{
  "experts_per_token": 2,
  "d_shared_expert": 0,
  "activation": "reglu",
  "moe_layers": [1, 2, 3, 4, 5, 6, 7, 8, 9, 10, 11],
  "vocab_size": 16925,
  "norm": "rmsnorm",
  "steps": 8454
}
Below are experts of layer 3 (counted from 0) of a mixture-of-experts language model. Rows are named router (the router's row for the expert) and show model dimensions 256-383. Each number is 128 + 24 x the weight over its row's rms, rounded and kept within 0 to 255. Numbers have three digits each.
After each expert's rows: a language model's description of what the expert responds to. This comes from a sample of Wikipedia text that the model never trained on.

# expert 6
router:173081124128145107075141135109139110126173109155111132124072122107102096157112140108179149119100127130162105074128112106142087116113100155143105125124104099136096120153122102112142155057122126115142111139144107150181129096160103116107122150124119113151163123134099137098111137117120123138116134161110113088153158171132118133091117123108140069138164109150129116076098150134137160091165
Table cell separators. Pipe characters between table cells after numbers or names, plus semicolons and dashes in lists and data rows.

# expert 2
router:101222129162131126139137161067083100156116122130149113112093119160088150104101092155134099130125123102118115123096075161117183123117092100139099109150174105130126139109150132114106128113143138113110110140111109175139128091115163130124116092108136136135109155119135153076103137076115100149155161142112069153117108117108153096108146129135117084137120134091063126086095139167164139092125
Numbers and quantity words. Digits inside table cells and statistics, plus words like other, two, latter, others ending a comparison phrase.

# expert 8
router:065089110121125120115112114100123146082066127100127115098135157101130103102111127097120118151153138151146146120123165100099122154143171055118117115091172143126125126128136143098107092125142085155144132144105167098105159147131112172127140117129157137102134132142144106134115155142098110118134124102125162144154151139120136114128090148112139146119132109107169141154175103151111116159130
Adjectives and suffixes. Size and time adjectives like high, small, early after a/an, plus adjective suffix pieces such as -ical, -ic, -able.

# expert 3
router:079152175142163114157105126195096126111118134149179105107100134102134109128126150126110117140165084120089131175125128159123190148124142132145115124122177176136154120138126154095118146113097101142123129159135154121126143137123131190125142162143168118106145123182162145120161122154120101137128136135124158059116158131207123111073121168122087120112123110087117144117120137178086145128143
Foreign name fragments. Word pieces inside foreign or unusual proper names, often early letters after a capital, such as h in Jhansi, t in Bütlasse, aj.

# expert 7
router:160119103122141136067133102127155156140139086124121151160136140151157102077153132135148145127118161131118139151141146154130113156105096135147175104140112132113128147103115125142131125163160158103125122102134129100121089129111121120157123128111130130108114165131124126136081114130105107097125125153142147137139101133091144120103138112129148155121122117145138092160098117132140122165115
Prepositions and table starts. Prepositions in career biographies, such as at a university, in, of, during, plus the pipe opening a new table row.

# expert 10
router:088171122113160143166108150196127142130074140094151106151106114128123126140111121109096107110115108117120144161127122114127133134137141110126149127114139136131158133138122150120126149108120108112101125156123175106107180133122155165152124126102165138117124138097152134157145168138086112117093121127170152121164157161104140177107125137090147148115127136144107154158124143135088153196108
Word-initial fragments. Opening pieces of longer words, prefixes and first consonant clusters, such as trans, dis, non, pl, Br, conce.

# expert 12
router:112132148127141096108114149147152170136142094125102137117125152129151134102122153150145143136155094152139127149123127168154097093120102131141155117122114137141098128122099087119114102185147137138082140133115124131124131117135107142138097150072122149135141136095092093128134118137105145132140144119162106144115176101130135111099126116164095105111164141149134128119097106096161124091113
Credit and label markers. By in credits like Directed by or Single by, colons after field labels, and label words like Born, Genus, Total.

# expert 4
router:138119141094118085141112126126147107137090103155144139102132130098136111145097099139142098174139135147127111168136146172112094130100160153127103123141136148158166109145128112097116113127095123160128112165151131118152187123141126162118132124168150111098145070144141216095128063116132132115136111132134125110079130155155081119134140130127114089108130120119100123159078141148149107110144
Foreign name endings. Word-final pieces of Spanish, Portuguese, Slavic and other non-English names, often accented, such as -o, -ana, -á, -ola.

# expert 13
router:131111151144138122113152110159142103137123154139139091174136076124111111179126101118156143110126121120083129068118127160151127111143128121136088121096116111110148161125160111118110134100156157154141090099113114133118138114122138108142152106117107126139107147119143125112124140121152107132172124130134099143093140108127150094152071111075140116109151149151095086138166155128173141118120
Determiners and possessives. Articles and possessives starting noun phrases, such as the, The, his, her, 's, especially capitalised The in titles.

# expert 0
router:132116166127143125163148124123161056116144142169126154113193124119147137102089109103119116131162113132130116112125138080158143187124134132099094151080134136150152130150108118168104166167124112107118130120142150123116143106115133139132132164130118142111139115109136138094162149136091097127157093115110141102137119147098140131141116149145120124158127191176088115152119121072121080114112
Verbs and connectives. Auxiliary and main verbs and linking words mid-sentence in narrative prose, such as had, been, were, and, with, in.

# expert 5
router:080131138120084119165112113111128136142143124153160126135132140127173103179146142140139147134168149130119145093189102131119113073142112120131101101102093189114085122120170118091130124123112127138115118148110103113093134136113141139101135078138132106113135117129129094134143142135186107106170160107136132141105121111102093127128120164132162142144125113080144135092085149166135143124171
Country and league names. Place, country and competition name tokens ending proper nouns, such as States after United, USA, Cup, League, plus sports-name endings like Sox.

# expert 11
router:160139157140095146153166177131151122128111115140117167101186077136131129105124135158094140135100162122158149117147156087103117153170127148125098128171143137118168092164099101112107152167127142152166114121120127155078115123128161096119155178116168091098145151123108145166134144140096139112135172096090121126093109125137091179190157173142155139133151109140123122111130115079107083085087
Main verbs and sports stats. Main verbs after a subject, such as played, has, announced, said, indicate, plus spaces and cells in sports statistics tables.

# expert 15
router:118155137132136120132150079197085148151141139133149110134127145146110135185125146130150151175099146164123166119079137188130139108169127130124136106112146097128140119139091146137113144108139158117134130145131083122141114137118138113114071105118122132151114117112178122095122162096143110161118133138081124118142057120145131111135107111090119114104068138096163093101130123092087138122141
Years and number parts. Digit chunks of years and numbers, such as 201, 199, plus the dashes and periods right after them, as in 1979–1984.

# expert 9
router:146152133143101158106158117100130077111146125110096202097126112165122169117115116107128097155146092100140132136140175100084049120160111084120154128130115103114147109130160104063147082146169163138101144124090116116144127153121104144116107103111167111124118119121123106114120153124145159110108119103144131103119130092110138145141154135145117161130126152103157130093177091090127120131100
Subject pronouns and nouns. Pronouns and head nouns acting as subjects, such as it, they, she, film, album, town, often after which or the.

# expert 14
router:149108090140141152123080108139119103108161133141121091137114108138117105152159105129128144106114084096134107118149166144140154117116125171157117143111134142113138141137115145129142127147124102095162130122154106169157139099151073105100116101101126167174114123113122089122124127125167143123100159167155090123116099168123116115134111135120109118160168139118165118106119100129126146125122
Commas and parentheses. Commas, opening parentheses and quote marks separating clauses, introducing quotations, or giving places and dates, as in Dhaka, Bangladesh.